{"num_hidden_layers": 9, "hidden_size": 256, "n_experts": 160, "experts_per_token": 4, "d_expert": 64, "d_shared_expert": 128, "hidden_act": "squared_relu", "moe_layers": [1, 2, 3, 4, 5, 6, 7, 8], "router_score": "softmax", "normalize_top_k": false, "routed_scale": 1.0, "balance_loss": 0.00388, "balance_bias": false, "router_logit_norm": 1.0, "router_bias": true, "shared_expert_gate": true, "init_std_router": 0.0211, "lr_router": 0.0016, "vocab_size": 28926, "norm": "rmsnorm", "norm_eps": 1e-07, "tie_word_embeddings": false, "optimizer": "soap_variant", "learning_rate": 0.00391, "beta1": 0.95, "beta2": 0.95, "batch_tokens": [32768, 65536, 131072], "max_seq_len": 1024, "train_tokens": 416000000, "max_steps": 6266, "dataset": "wikipedia_en"}
Below are experts of layer 6 (counted from 0) of a mixture-of-experts language model. Rows are named router (the router's row for the expert), up (a neuron's input weights, with its number), down (a neuron's output weights, with its number) and show model dimensions 0-255. Each number is 128 + 32 x the weight over its row's rms, rounded and kept within 0 to 255. Numbers have three digits each.
Before each expert's rows: a language model's description of what the expert responds to. This comes from a sample of Wikipedia text that the model never trained on.

# expert 39
Description: Periods and dots. Periods at sentence ends, in web addresses and in numbers, as in .com.au, a.e.t., 73.1K; also some colons in infoboxes.
router:106159129177168126160145146143075157061173173095139080117123138164106073196101172118115087100119077131158120179133151155158162072113188109077147143139147175126172167185094085097084115128118154166104167170102078116163094079138087160103123135123139130146128136112180138172137123121087086092175112141083130093167143089129138182123150111160151111119118093107105076093115131129096095148082173103183189121170141135204171150132099134148129098112142165175107112151104114151120065101144137078147166137142168169067079069117155092164148106139114134109103147150118137166167150074161132131097170102218149173147118101063088089120120145108158171086117109088110154142072176173136070095113118145086108155149164140137089177130130119144121089143186090101123121155128170142170138170171093
up0:109109105129089134166120142172113153073178066122127100109115224141069081132114140163128166131189080095055201120113061101124124155107126147165125157156140152092139132164143137069104095143116136130125165132118119137138128144133087121127128136062192125083089137182094091104087143125129152175152143122087128142127188188090089145139113140168120132137126164120133105138116144117116108070188090133017143173147198093135119110103167129127066203122154097139114154136108183143147135148112065158152132090114167126136150136146145153119132166161219089101080124135135112087103100101120157068124118087148129117157133133099100177192148155149159087097078172165100132176098150110171113087114127140144068055186101144192131111145123142127131116146159136111139159133101174143067125122122144
down0:153080113095123060140136121100087121101096136118136135140188096120104096122117070086135121145158138124169123065120122112134107115129146114161110097188150124197112138114172154100211144123115134131158106131151191130157152112148093115160147129157151120155158061139117106138176100148158141077090065149140044180157100091173111141076114090093109134133145162172156153142201122105131162115204153151142107057112150115136145117153102159081178042104110119140164127144164147117157150168138120070143183198199109099150115108168103139060130137065149091135115148101153144125091170140125191205163146122128130082071139131076123131094140142156075127118103141100113150107110110084143103132141156132099173151146116106139143194163131110204079155199156139177158120130174146130117169109105152

# expert 45
Description: Sports results wording. Function words and terms in sports tournament texts and tables, such as where applicable, Play-off, tied, replaced, Goals, Runners, qualify.
router:066149079098183130161116159115089155180104176141149104096135109163111115182155125123121082137173142130117082091136139081131157118163106110112100102145078132099139149112088074145114086167123152212108138125160139124185107137190125137087107100107126127138116165142079093106154132094130181158100135156156116104154182142151110148118145089120128071164155070110113177145172145093081163113115130097128118170172111067123139123200181115157093141165140151213144155181088117145134125112154140169157161138126128159082174142103086123143134121123140191089165083184083089129137128138027115153168078145079146141123109138154114172087182190112169153101158146117062158108113142153169133120097129159163172130130088181131143219127145125110145047164116104110116104101074153089164122153152097
up0:116130111122152052145135137121077188116111066163112103101106139150134133128152128111147165090082132098131119143153171110087102158130104109186121224156110142118185075100146178117105142118119181095196113100124133159170141101093149078152116164081169108113117104179153108080136069161164103122100127126135120177184089103126099143140089114091081168149123113171095108107109072134097131075089107150215130128135149130122158085155105130137097111149080151107097128148147165154080144196088066172100150056134115154114131093132153084146112137194124149123152153160162118144120148135114097134147137127119110144103079177110185047090087125169112179141157118119115183122156133162173129119119138147101144187150118182099123166150110049125095080132121089151214160191101158073155109118149133
down0:158176180142113097191221127137172168161120118150149144146085156152189135078155145151139059149166070082148092109155110083130089107144178133136105197129114183124112132119105232092103073106077107163184153175126149100075180109110084089172106135167155132100133101140132098111171143135168117113173177148145137091079092161143106165076119096085180126130097120085165138124129110127143118163135122154142163143149170085152149123100094070118116087079123150124151221119105191123118167116169108140087170145145103113114140082170135103126116121139166086132083111131084109105135095130151109148100159097144154126138133095132130085083137084138114102123170130145102126165116089107098102134136163091182143176133094094107151088146185138118113087113110102076227133178124171150165097124142153

# expert 31
Description: Nouns after prepositions. Common nouns right after a preposition or adjective, closing a phrase, such as franchise history, 18th century, sea level, market, side.
router:053127117132104130162147101148168050110173134122177112104119175102130165150196144162125125096085093153142130071104150132106077112152116052141147167060121146118094136157129141100111102134141182147132146081136133109141145134173194127081130096127159076095058074119160063166077109082120116112136132081148149079119142132176124071081164075149168092096117166182159134154128161130153135103153134114088164132088173059165129122121159138082098148112100095149134183113157142169150106190110112180176113147110166081192149119200117183113149134176145119146153095125174130153131156136160160092135109161087129131169117144111081093115151148141128092146113120188163120194128157098112117204152143129177105193121117108194136140118115140167134108149129182186112156121132135165073099087131150
up1:076191106118179107107114084138156133133190105109093158163139165189164100115097104179156148088102134163167181130119150112068171158123104085124089122139136177146098173080111095160090100154147159116165117162128160111167136161111141102134133099094138131019111087142100142142101138052184131088127125107089165093088142135113139115108155079140198118162075128148081076154150108105089135137111146115065115138118180065153153141107075120096105124084079098128099170141161154104139127094122144141128138127200189176122084160114178137073135079138102087116110085125096083131174081145105129062115174169150142146123091172165084133183103144162147134164130110141126121164111134107104113153183139179125097183129147103150142116146128182186137139125090123142106174149078083121088163149129197
down1:116125133121086068094056162131157159134146132088095125187182093136136124151113173098126061129116069139074129119098137155081047141115168099075087111148122101150142101110140104135184103100103146091110141146155171106164124156112090098145127144120136171129132114154092166142135133127186108146168161178088137101087140121192104097138085058125132118096144161168128107114131168110176126138046212060116124108132129119100167184168136118092168162134143214082092184118123120118115067105132113157078158085139176126117102136110169132140134058117166111108139102090063127168073164151100140117141121102168166095126135080173048117110073198141144163100100146136168119102130162141137130105135105176115202114147154121118114110122071163116134120096132089176152178116167113134143135159111085

# expert 33
Description: Money and quantity nouns. Currency signs before amounts, as in Prize money: $100,000 and £1 million, plus nouns after articles such as cost, need, amount, value, limit.
router:107155118082100181176134178134069134177156099138129109089087123123111138126147122125101135095108113122153138062111099144103142144092050152134156187102165170118127183109109164132165173166152147107117097145108090058115081174151105204085106118078089121077066121103095142135064094105112147120163189143138149148157151114156093154091129122092126135122128100141116111106119106170134124124166147157098136078130077134167142131144116134120119162104180139139135049119124147131184115068131065139193160139090123151148144064143135147121178111112186130089117049167113116112188122154098112077071059147128145100098087164190112091120092107089104123144143109123126154117079153125128166161111100175129129162113188172156211075177172145190140130153142117103164109143105143128075137165105075
up1:087184104092065148183065133134060145132135144090131160158131099156216036099137078107104098111152110193136073114155123178102138093147130146110106150135020153115134127078108186169231130130041147164119154157163113127130162111134119112169138134175163111137138121141174094209144129097127147111121135114140117158076133168164162124099131109154121091117128119117103137176157173110065140141124083096101120166119159100125149143098183119089119151153142103171160160142193112180122105115218134127140098124112102166117128180170087167066087137126144112180096133102106176111151107096099110152124104125145149054129130097129123151141119178107161097161177147101128135181101156121099130171147147107109165146130070109135090142151122115136072133119100142151126154145135194157128151124153126
down1:083098141099151135150136076130114129067178106139107108125137153040105163129135134143152150093156112166097093132126101107159173148122105140135140124112074127124072107101109199091130144121155136131103083151110147042126131124139115112133106134126132121141128104086127162132124171169132148112106145115154105146096170138079121145106124117107106146109096092126059099121165177145099120119100108102173139160203158154131078097146117122150129166063164141201139126152157178145157153119181144150181112120130178104186110132159085157067150156122167169113145095120109143132179060114113210146089116202167120117086067188131119167098151135166149124157123114137183118128151123027145102181091190124092159122158169198148104149135041126100107167119170118120124121124143174163128211130051138

# expert 0
Description: Table pipes, category adjectives. Pipe separators between numbers in vote and sports tables, "of" in phrases like Round of 16, and adjectives like sexual, religious, folk.
router:073161119146104138192135102102102084090167125076142100109100184148069115154142129175144143160093108159082135110096091120138125155121125118156130070111088089155138133130154078067101081163113184128077120163148104143135150082160122119076175121126139137145141150120106082147135115070131098067125171141161172161084109119129169121050192127174167056107166143107197187099217174114182122091118160179113114087148164115093148144145150077058151109128127161125180132133118151135145117137171148117160162125140094136094164084212130148142093146167189149129116097130112075114150145105150086146128116096170105155120124150097102087097106148190188143073110105127110075139101080142082128135118183083156162139088054124130169129130138147163158149146107138117113113153120141100137158062090150
up3:108128128132174146161137151136124156151101125139153146153181151098094101136107134116093147165112091181156110061140139072117172155194130173108138120122130084150140149210141102142125135079090109117095092147070176161123157145123151067142096152140152085106153158158126103042158076179096145144131155104109151158097102071183127093121193153073080131120140187102114154057113130077155135152098165086102163152144140178157113099155096127167163166123145114146180107125091125130084199124121141123074139149121149092195140111088114094128155073145171140131148098133146151088112174161110135121139056086029079158149135141123122138079081155134170061168157165087147105119140143114083213118084100142142178125087132087147117160099159165168152111120160132144165116159131142088164161123124103
down3:093139118125149140134160104091102104130106162101144136098112081124101174120154127108170084122112109102133149140127116134108121124100137161160096147162159130083143092168098149139084176110090096072173134099154092087111133163076114085149192172078153098165119137129095161100176177082136147143176122138136158146162139099165071132125173098117096123135124172159082122091092122142140114116131180108054104153160106113166116201120125098098179115129126145117146097151113134086185145118184170089081163166127076100193127106135076093084135086171080101199103113125111146151065069109117129170089110118094084107106177085205128161097133157160124160124158143119183128174103072105112137129173129159153100046057143115118083136103097107173120111112098130104169064176087118093185155142175186

# expert 6
Description: Table cells, Slavic names. Numbers, blank cells and first pieces of Balkan or Slavic names inside sports squad and results tables, such as Luka, Fredrikstad, 2–2.
router:087087116096074094114179094148146092132089127193117097150178146113099109145182062129133085139177119127159094114144122114133127143099156138111092135201082186067108101144154074145094114149134135159102150121122143092130175117046181122117118128115069197162115173147144122125168174082109167176102059115155172143126134101119123157184134169085069079146096108103122111096089158099075109128214130093104169158124086123072111140116174140135115101131088132159127166144114076087199162098109111177099136159089108186181111077167158159131131102100119155152113122158119174119100099163142149104167184145129070168124071121139146137122113137105142093088158088088138102132183194118156138112115163193117152107188149122161162146146164088138134101142109121105096130146152175173149119081117141
up0:129101083124101125114110127146094174147108145161139118180140127158120134142135124129137170214093127133139197139130123147145102162136123195105135107154153164150144129176097109090141137106179144124140158197112160154170165140169133069108193134111142128181124080109067071084180161085110116176100096137185168158088143132124095140094097166115100103112121142123156112127088143132109146159097101163065155123130158088187142134056123166150185151155188172138122130079046101110148078078087107150148105099172162098157150108128150125155088096077085136108119071194147155120101132172102162110164125161093084108177130082120144144138132119075163115121162124125137122145155144113104108077118163165132190125152151113145175090122140050049086144137057124124087080137125079156101114144197091
down0:115105156119047099146111134144086107143159148105082160121115128103122103142133149106087141116101159107125052155153095165133125150112129142111153146171181118142153107116101133128130158112072178113079038168095105174143132149149161079112118073150140185150140103142138135108126142083085139190128102042144119104155104169126125093116094122168076150153134208133161149163101133174158136147150090134114100146141146130147134087143184156192192152160131133137123090128152085119110132146194130073092105108131137066182133136105124093058180172096086094126165149080113034092126175110139208148162189181106140104137140145147112148164168156169158146108129119140149167108120116068097109155130176173119128160162120117110144126174123177036074089112112127162130151167129092100101081147104101

# expert 55
Description: Sports schedule numbers. Scores, records, rankings and numbers in sports schedule and statistics tables, plus New, Arena and Stadium, as in W 82–75, No. 12.
router:120106143043096105113101083174099122166094188191175090142148136122164151172136148091125120117146102151121153109116123152083155140158180108118166103128106110109121155124126103178062143103134163141138142100051165134156150057137099100143114117124075162102103148128096156103184121083098137109114077105137156157122096178191157111131082140172158130092186120101145084051121171128134092145114159147094148119152140138146157159145163129091157105162114134050126181071135115116121078113128127163168169103197116169117080132163147072097129117084127114148123091142110130110115041144123143098104114116158122158047073148152091176138112180209118150146159104094095073084115152146109058137186133175119179138126149140132165113168137118136138098136073077114192111127099139122133111171164180
up0:192148112078095115155147099116085112136153153189123129122132108152077135126201100149105075174144091115144126049163135164122157093146145079055176170189151122140142179153139087140158099166130088166103133090153130129133119110126193139112171162120110112117156123134072092179185146132095126110134110127121125147142104156108133181172090133142108109122182140140152158155156139144105117162124053132157142117126186152136131083158139075108126104117175078141162166113173170086122150087163146147114144089086107160146145119129109108103164124147146091099049181170158169122115167124088095114152171078174068151105089123030136123149113176125095115083145143135191152192088108112133101143113100144114163169156139121161116176150098161161167166202191095116115089122139112102154138193064105
down0:152155119179086109122123093119091176104137139130077138134114156099143129130133148170099106129117130135127132153192109101161147087168108144126165163123105120138145115149093169128126069108148127164086120168157121126103186156163137186140121083146147140082072100080134152133156105077152084116096171107111187112068167171163140201142125073138106133101131086188145137115175112105121155100165084120110144159139118223110104039184189190138078153151189118150123156140101131137152173104152131107143108141164160173078126209127147062145169187093109163155160135096051109130151096151123142090150165122162135167115087132129144122128208161126126127103100147126060068133111182094103114112121146117160092122129107168083111152103148156201183075132120183095111093128126153173107103118131090

# expert 29
Description: Prepositions in academic biographies. Prepositions and conjunctions after job or degree nouns in academic careers, such as director of, lecturer in, studied at.
router:170155126150097065094102141117096141086114133078152134143100094092165150106171145067149170098080104128127147081083166134170111113168186138104143148122156115161125090118078152085186098097140134157166139149171193116071115104130120144199089119102170117097132122168152085118104088196134064117137168087078115100128093150184114101173140093119181145065127135150165155201135142163104088137104110126191137126118151077144156124107116115102173139191152143092163104211126108129114105116132189158077090111123195105115170152124158152161076147105119158076105134083117099156073096089092102105171094108097144163143209131152146147142100180120124146143189176090120146144096147201150141139117139121118120154108089086086141077099101185107127143124117102108113164130160129125071146114085145
up0:146171125138140110144136129118097183135113100094165142088193086131110164147119097090101168133059131200144178146157166140138140172162135110068092172103155101162144128125078101102152123109163184103107113162139148177150044070131115123049129088111184115133119078130119150122103064133108132142102148140126104105110116122169148072096120113108154170124101067073160119135108068123087116167196149128154098116087106119115120103130123108081093161126130136155141160163177074085234086083082105160111137090106172105131125143077161119139163071158110141155196108106175093095115073057125074114120143145150162157167160115091115120142113121133150131158132143098167125162094153149126123113176085103129141099102134108110156109080171148083123111049127120129120112086106150195088102197105112
down0:059176142150131111174068160108132152108109137138159167110191100150126149126139144114101119114111075208136111114118163077107131118160142098135142082180108177172107161160117081063147127095113161113129128157102109121147115078123121146118131091127114136071134083153091090173148094200146102095134191086137168109137182149178112152103126092105111080096139116196164182139148193139122119134146106135153111143150152114109090101211123103113125178104081100156114163159174132071119105158141165084110092145057172139160143131141193119150117104151133055176126106096190101132125099069092119085122132144126172120135147179137161125125161133122094110163164151110117114157128094127181096083173148145092072147101092085065085170155131147154125131148119133129103167121074072097108107197139045

# expert 8
Description: Sports career prepositions. Prepositions and verbs in athlete career narratives, such as for, with, of, made, scored, won, despite, following.
router:114113081056153158098154191163090132101084124108121194132115079172170096145118149139122108119120081118139090084174114081130132122191131094073095138153131129117095194106133148132139126175134161149174127142197139150096189173114133089161099083153131161130130181102059045091114157125161153168128087158104149101078159153183085129154142131106172092115156190149120139173111149116113188112183161127138104165116143074159107117164096114110133129200138122091139153162115118098108155146117128176121073147189166162072146151152066115159147127127135132139112085175086110129089112113083103084171074187110144134122167117157162187133104180121124158117167148091085135158152113128154088112139157155133119133158068165113156157159140126103102126109092154098150149152084193065063088104147156
up3:111148137128109153115179118155154119131095149124135099125188131142178186123134115227119083102156141106094120116141083133083161093140117094150140066232151179154122187132181138078110127178136132161165106107124095157128118185113157104080168173170084131135194214097150125145101162062137113116157056116076095185109154081123160115139119163079148166167160098111133081154130119126133132102093129167016139104144106092147110112161138113155131103147134109089130126108083158094145168170093117072113109106136206108117120121130136112175183127159087129140118103168093108164066141120115120113151096153098107124154084092157166121108118085195124140175135162156129092100131108126142140153099151156108045065164123096111161133093135150152149121116066112145125183150087115121114114139115159
down3:135122112163146151167069132180097150089109099152105158099113140065209131069061116127154116137128120101135112084168149099134169119100114129157144162148134166158096114149120133074123108150115122144101141158072092128146090187154152094073127097136127118123118106132076166128159115100123221101148058136130108188131134187101112140100163124101147152179136121108137147119134116154146110173133114149112091127117103130156125099119114091148088125076170193128174157143145075065165150155217149102082123159166121113147135157134085064206174112113185171143116194132152114143157144125137107122203141114159104105125073112148083220138134093147135193190094090166095133169120111159173104135148150148102099092146120163145131176080119126177169111175126151138128124213121115148144143094121065

# expert 47
Description: Line breaks before blocks. Line breaks that begin a new table, list or heading, such as the blank line before an athlete table or a census section.
router:097056165151125092076157082122120175135141108119080191138166117159108124129174123081127087122144138089086090176184150151134176142126068127116116166150107161115072146140133104106128101164095144137114079149147141091147150159152165121157140111138163161101129097132145124067169116114099131150181090145130080174153127126108088091099130134117104132127143137105090123166087087092108124110114092110170194078083063145161141179104146135142081145142169148129047151080124089145142195099134123107095148091106167111101075112165152122183183110160147105127109093165102123141175135183070158202167087156122161151164127125138142078088166125133158156065129183107153136143085177176112127106126152138152102145180185095127147157093187096167120155167215141166129092087156132062156125096173108
up1:151163130165125100076151134125065114141100123096142128126182125112149138141179119119146145074160073131084141113117166143150117083180142122140171116154161142091108139131141138084113102133124105176080092113122094133157125104132103113099152106142097168140131147113071139070182115183067179154179126122121118166066083083127151179151136078055106116089141124196098155104115149185123087131162157118123153105174185064073085140205123101164068122088115109121166136138125119115176157074138170152149147130165118165211175101131170102126148115120116165172061115161176143072136108153132152149132171158131068081076047130086131146118159204046150125098101140128118161096121146151093083189166094180154141156167105106124130100135153124133128081148131154133121131128157129142145126101147068
down1:085108152123108086135168128157111136090196151164126108138079133143092133197107082183118157145175130199090142155157141136158093168090172114139144144164136144163145115131164125178142191106114122078106155101115136143111118142091091081126098119117175150145109121118135087141169152070160079143122115128115094115106126145126111083149168097124108163106124159111104139091128133123132098133133120102094126104151117183163198105108158209097073115131154058106085047130161159151136143080118127145098093132137255128136154133118152142173137074149118116181050141134086146156139176155171123118091132185128003187123165107153134144134121192147205125094100175148107109155144129097129084168140066101141181121126087165171166100131153116133125107141091091158100087126142142116154145121131141

# expert 59
Description: Buildings and landscape nouns. Nouns and final word pieces naming structures and places in architectural or local descriptions, such as bridge, station, balcony, forest.
router:144197117144143127123111110038116123152101098136158101105095118101115133122083117168096161154118104143130142085110054119131159078093093116161187086131143148150083168151111095131104131131136176111062163116135144095107134102169135185100157134175120114123135094102106182060127185084151137178101157116117082102165128130141113123122124141125074140153175095115179100062141162134205086144128121127060131132155134185105070130132132119097099179131109141157209165145081138117124121125057127186113159151099147125137119099092145147083122129090120137073132126143109108107177140173148163138142119142113132102185069191131174127104198184169107059198084101156153145152157128121141093101097144153110073129113128159147138098131183077116102131138104131129137070180191087153070118168115065
up3:110117079190131119170101109135156126119149138102122129080150180056161126124103115147159106157103139098087124122178118176077120150168151122148109204128181174087062108126164167053101125177169148167136120110181084163142060100129148147117042126166165109142190103137129118161108129109148132090088123094161105077124168109088108075116136126072103134062140119122054151167110111166147157117145111086149101087125134175178101126145151135069068130149141122145127104154093070124119107179100140122071145107157118132102185144175191160144141089079108185116149162117179153127139136137101085163199177100089079132138130109140144093130139092149137098104125074158088116117143124161132152111140148046079161143130145178172128121169150106146104086161148144186138128144097179107151082098128106
down3:102112121108149140085114108161107175061080153115136164100128135123145105094120111124166146135158082149141101123127153147111186106138187112149114129068105155129141154131125134102169158164129214132120107089152063137115121140164153129126107101143143126113102134082153148152123110095103122087092109081137103117177122089090158136112164072083213109163156083123142102121072109095162131112157041102116135093149130115106085144134140136166125063148140127137163154066084105168179119190124176154193174122117086141124173164147070119121204177102095144149105128099076110109117154100151134127116169130091163139120118080118133135157164151172184162152167057201138105142115137180096021208108153104143177109092096104162075090111123099104155076113085159108087095160157155144119149131133163

# expert 41
Description: Numeric table cells. Pipes, digits and closing braces inside dense number tables such as sports standings, election results and asteroid lists.
router:109025123089158120159145087149141144068059152125126107145190070093137119116096146187151111173136136184183102169148168145105173146074164118160141073085117131098123125132131192115121133135177111149141101083119108175118085122099167143123176157099108164154150131085144168127134116107115145097076093174159138139143121187129164155124092098065097134181095119116112099076111095111126141121163177171091147060112079135113112122101130108169115147160116124171127133164106149150152081153166114066178155098075158158183144114112135106107144129134075098084155114083133138107127129106162147167151164127169110207103186142092152111168094082166166129119067080179134082165109105118097110116143125168142181164154131119113133118178090078113130089093103114156116083147088177202130190153127115
up0:116091182122160117134114164188173123097133106132149113099092116113050117143129152103105207122175113172132132163120140133095165157080144110177076122146130127095104152119076211113092164145094183078106143140168135173090156087091130129111071126135181111131108142145110124122117087130126129144140139172043108110102135142140155096096093141136148123127087119068157214116141047152119059143130088104095149140121103139128130122065084162123090164079190144144066072158124139193125099141093102131112109123118132157129168169138141075109134126186147131078177183092128094145125123121132142105091075100154127110164107122115109118145069054171135144133150144149132157166129135086100084080094072128110053085135131087145081105115086182178074137175146071104128127109111119098108140155091156
down0:121172161115099086155107079179116106145121191119044137142129109100158165117109128094154094129168122137165132128162135150118112069145132148130111161177085136097119185116144109073144132119161150204089155130115119111155156129150117095148097110146097127143112129094087118079096176154098069139141131176195157182119127114091138089093141089216132152103171147071164093109111148101162154129126143105131076097173128150119190111112135171135125132057152152160171152126080096170166120126113137118097135068116134179098144074130118162157061080077167086116087152098113097074143175160170101113150176113116106135102097143128143086154142076119150110113114100122160166104136109115085070126074149086126108100165153072144169088023148126182154150174076105152147120096121111146184134099169188

# expert 36
Description: Racing table separators. Pipe separators right after position numbers in NASCAR-style results and other tables, plus country codes like GBR, ITA, USA.
router:185133083122100148093199130154063170125078119110138128129152128130150148146131108078126074152162086167188170133143152120125158134114157137094073161112139096153106148112191161092158121109076172127162120141092118156054161114094106145103111127153168192173120143150090160198148165186142120083094049104106149096094153095108126148134149084127145123176108168092126134117127123084111161060139170165163140137129124063159123166115117099163174121162138137154126191158155050126183100161111163159115139157094161131088106126140122123113170153157100119109137097176106135131128177092186078140172083143121101130179160133113137133171167173144203183126155096098136087163120060066140094124107137146104183168168082110101116193132099071126110172083103116123111113141164136153169101128099113
up3:097084094084148133172124067124132107128137153146157099137136100181120101117129121162061137096086120136084116085153175137149171113149120085129150129156077115117135141107152171082097164133096150101153113116107128132153157117140067036165115143164089197117167174130154129138136149127073126118131051109082106121128121154190121144189110158135134151074125130101086124148121213166138155088084096097107116065115110129117140148102115133089141085124062117120107138138118069157112092111126126155127091149164131073198113080120099164127135100149102149152156122093132135161167084123134086058188124136083117181139111176169118144158112138141115128081181115138180137109174167135123124149161170075103197175199159122118152160172186087171206101091123139133152147184165190143104087160119170
down3:136100120147113118125125158096167133148069092147196122170130129089159031111155139176155110116125180152087178140132109152111113138150123132203082132076090127120158143084126148090120150123093130103147138194142146112161142122125056102136119094081071166109122128115207170133163077169128130112123102164080157121138126156195144140113088111114120101096188144049169120121132175201129095187107097099135112124156134133056040138113148095106125167101161144128157179100089128121124124110126089149115164162135113082172130089062082116129177131138144117130175151078116169120125095147152127136196127158045193133145130124113090156154127139123171135151137138120195070097143152140142072100149121108146234187150094137135114112137147096096114114124126160141137087137173154136164114113129173

# expert 42
Description: Time and place prepositions. Prepositions and months introducing dates and places in biographies, such as in 1748, from 1628, until, since, On March 6.
router:158170106100169143079108199125157098079115095134140154086101146147175143129122120090166217074156143130146089157122118126167096113092159076197111198100145181165168125097128158130148162130120185132095084158104090180100153132126161110143115104094089135131147155151158125075103115100140070170133132130108144116100107123069128102114143145129131133134174177109131129113116119171154108128093153123125177111116206109168186082094153119154057105109121143144122167091087156169108111151092142135096138159123048132058166145119130098098118159169170123079172138075177112153120115140097124073103160167128145083177124115124103150102073166105129143147151115164138127068129156117107067119071165086160113175121062087077092105182130189123113090106153173142105107085112167099157095073082144
up0:133102146184116118107131142172092166160166082132116096139145115098121150124102105176103164129083129142146160186063119130152153085071107082160120117131156067142119135123121100153135061159105131103147116101138126139091112139140172160194166161131163161152156097107124116089093104075082143133162166163177146103112108153127172154045125175131120149130070138097116139136123089127171112137057091078120116092157175165134116166101205200102148131088154161145127106108116077082107107154148122167124070178118114191095111130116132139129106137117124125090182144126089138107082157122141072149139076153148127102096079087136137187180132085191155128140060174187146141153158191150199136058172144075087127122081150152071118096126138147164162117163176116175111128168161125131097164087148104
down0:068140133080124155110147150180098134115146083134118136191166126094114189139103164130109080165124124069151128135101176187147124136167143160096113110119096093156099134142128149162118105156120096150162065121144166140213153100127107108085127086138151130072132142146089231165127184140101103124091180111139167164126145108135079073158089139125140124167115116164100097201119159130093132120176103110197112145149124074114108135159089116127155102170101090109107044175202097157172134164118124096111110165125131149138193065105161071183122077150147134142137135204075118136121132108140119093126144107134139137073134101137106076142139113091163156150162169083079168174116138078132163169107097146100112161147127100164137170137102116150149177088126123044145104109148061164156131127087153

# expert 22
Description: Music bands and coordinates. Decimal points inside map coordinates, plus music and band words in musician biographies, such as guitar, bass, drums, studio, band.
router:077104104080114130109143126120165110090073134144119107068096070079112144162112136125151168194175065131123149106158200138165128108070143144172122116153147206069116124153087122136130146088193139164153145152147130122133164156090065109133100145118163059091114109105143051136158101115131100151089089081128169100140157157174132132125129108106125074135149100177159129122129169070153092125211156114119167076102142171115191066079152104110071140072118155157174118097102162136147137154157143086152200087109158097121147137135124168115072139145119091132183079124146112132167109171117175104179154121109092187183089168155112102107131148153105088173118103138135105125152101129180127120071165112165116103139091103143092157158131153122126112163080089051151133110168138148127150128122179
up0:178131112108106138135159137117128126173115156152108075107133128177112128154128150115158120103192160091127093121117098147135104104123111095127146145104065159180085167107145116137117124116117184125109146137148047094203100115109189124197089146166132136104112134149047103066104166081097157117122122142179129057160129132137135097122087127180119157201117052181114069137109106094126133167123115136077119118128125174103145085122147182146083162112052131120120092118118127200171186150075077123155112111181106152156171103090150113123116193134152148129136113115106142091149130089088079145166165187135181174162141099143177114097114115106103087107078128123136133187137051119172179157124130142114132119127102096117136173106139138027089118052127073138097138146168124162133114102148135
down0:143106154171085099124120158201071070134208127152109135112169123126179061107075180162171095161137130064131155102091128140182142116134094150168117131110105138174127131167164124139154104136154139117165120090132089119177133183158149071130094224143134160135100090146104176128127126170131177118133060153118141130137064112111147129117162149135154156163103043109117100199091116090177145134145160120105074156118136142124149079120201201140081172095132131091091104109147186113208170109142140042083168117130147139102121156130140105105169122122128113146072175108137135141123147137114147178150126179097172150111178144147107128113112076143139114128099081124116130139120136101116104152102139073136174166033092079109158157124108067109109153136115134095153132099122142100117119108130187

# expert 44
Description: Line breaks after headings. Line breaks right after section headings like ==Art== or ===Cricket===, and paragraph-separating breaks after sentences.
router:135151135117145127148154082176106113149137093110076200161156159108109147140138168084140054186172186092107159150179156141118174116153050149131134155127135189172097137109085128077135118147107114108107080154180123111121169109149177124112117069163186114076154107169110125065169128127103100094152149163092118115112139173156147083081079106067129133126154132097112110166119102061117078082074100081119139079116129114113124231105130145117132101124152136170075153090118140180124127150181114130117128117105113118101071113181136138087149141103118086071136124168128120174120117126119162199124103112073190158154134085139162071109164133154125162059154134125153118138158152123159081108114189149179145132160189167124074172126137097168148185152182165122094132109126126097130139090152107
up1:070150075130106184131147142087125096149165139177145153175120173142121146125106096123081108186092113138087141134157092100081140113128160204132130136129141122134099149098162092113174128109083079176074171131126123154120121165118056119092177131089167120112131148143107181101164147148179128146104105149108112109086175067125185132112145171127160127123166155125131161082086128113188146094122154160113094125117168183135093093110136090136141044065139126113161191098084080160197178182141179113140163108101164098125155115139082166094146144159144160137116095101112186099086115199134184119099136160154110100118103122178165116125159096086129124134088145093107109138170079169164136118098141124106164054115169104097192154170148095093148154159105111144125196145100117216153125157160136
down1:129112146092089112155134146077111063131182109089075098150168118082071127149151094099085110075147131097087087185082098154066142080058175117169116082114188072192131135160122087163106163101148118146125144103154160097144092089116149145144160203125136159162124107081116124034073101144074069118153110145163137157178129084155195147103115102094081106121158098127102140128181097075108127120107106135157121138163099148126125128153166127126094131124101151114120120106083130117125130136149160171124101152130149101082134135122186097097158159117129046081070096129074132171133100145094133150085116108181172154136141121105134155126130111104136115137111169130110167166182112111088133115213108167141120120102123126160089143109148164155139147170162086176114091199079099163121124191131191

# expert 15
Description: Line breaks in infoboxes. Line breaks ending infobox fields before a new section or title, plus header words like Genre, Occupation, Country and === markers.
router:108050113126131141178149138139103150162119151095167143119129134082138165117145121133142123126139124154108121159107164143126144117083085144212080134119076145108145158132160120136116083080145136132186170181157166065097129116183101093111171132181110151094085168160161159142155152130119092171123099165153174145125088141099110162160191136104154127095207097088101151139134099172106152178167128163152108122151135068149161109088118132120082101141146105118109068086180134159085145141149176050131123119170082159141134064141164090087030160135075121129174115140097104172174073099131146102158136127171160168170129201182151104116178125130162165064128147154123090119138117151123122091162150105128095141072167102049177114124104129112116107143132156153150142173074071109157143116123068
up1:155107116164145088126090152126068198102131097122097123077082202096154147134125063097153091109128090073181120120153148165135100157146174141131170111140155161126176170084114170155226142157153127187105078134116136131125096181091084104101095115102090095116134161115149072205181199103159156138142097085163172139100121172170091136142117151080137140135144031170125124121163130102144153146142160143133080121140137095130185088130173119151122182172164134109150119116103116129078155107161156124135080094077123138116145140117136037097075094089145105159102124154120119087108106158142116113135068106069127118173168128144123114087160127115134138121138102094106114156110155141157129115157108107120117111142102089073145135063170157114125133115223109187094188122145130162168151137144180
down1:132089130072138171090102093204099162120118158171126068137122080120145136137126204144162147086132152139156164171152182139069151142120118077102175157117139152144125118122153139127145103129172128116065087118211128094094155085092135102158102146187140096121121104151074113167154156099103140129154110177117151123116166108107140096137095123117175130105107148158044129105165089163059059120232140135140128104119121128127127132125129178126065120140144075154121158097143110105110143134115141166136162167095150153112119146137178106124061134097069098186114073128025148094131140069131124065096048109145133073102184061122128155112156150132151111144136163138083098096098115161102111098151105097103090080129149086112151114116144160210166124131134130110103133166122126089115164165127156